From a checkpoint of a small mixture-of-experts model trained on Wikipedia: width 320.
Below are experts of layer 5 (counted from 0) of a mixture-of-experts language model. Rows are named router (the router's row for the expert) and show model dimensions 256-287. Each number is 128 + 32 x the weight over its row's rms, rounded and kept within 0 to 255. Numbers have three digits each.
After each expert's rows: "gets" lists some tokens that make up at least twice as much of what it gets as of all text. This comes from a sample of Wikipedia text that the model never trained on. Tokens count by the router's weight.

# expert 6
router:162103098148172137149136150112131055137112129132135115145081101171138145110056096107060174155105
gets: "1", "2", "0", "3", "4", "6"

# expert 8
router:139117085152169117147099126089135059128085135149109131127056096180144183122047104133078123092105
gets: " ", " | ", ", ", " in ", "; ", ": "

# expert 4
router:146122149170151110105156127128121096109104113139106108162094092185117173120049116125098150111118
gets: "ed", "in", "er", "ing", "u", " D"

# expert 11
router:149117102136166120129148156087123066133114132130119130162059115158143160099034109118069156115111
gets: " |", "ing", " a", ")", "s", "i"

# expert 13
router:147084117151174123125139178109130069146146129155108150171079116157149137100046092117082113159111
gets: "2", "4", "5", "3", "6", "7"

# expert 3
router:150128085154152113144165152093171055138114145141110127172054094163137182124024081104080138119113
gets: ".", "or", " T", " R", " s", " had"

# expert 1
router:124129109108144139129140158159167083189142101173124134057089102132120154123131157119156151133148
gets: "\n", "\n\n", "| ", " (", "==", "\""

# expert 10
router:126140189139098112137114116126158127126136177138116116139147166106154140126142157072133117122130
gets: ".", " to", " the", " of the", " of", " The"

# expert 14
router:161139113172169119129137183145145045126127137167109114156052079163148199102017097126059126132109
gets: "s", "es", ")", "an", "en", "as"

# expert 0
router:113112124146180123095124138161163107106108128138093145221065103158101160111024095134121115156122
gets: " | ", ",", " |", "-", " and", "–"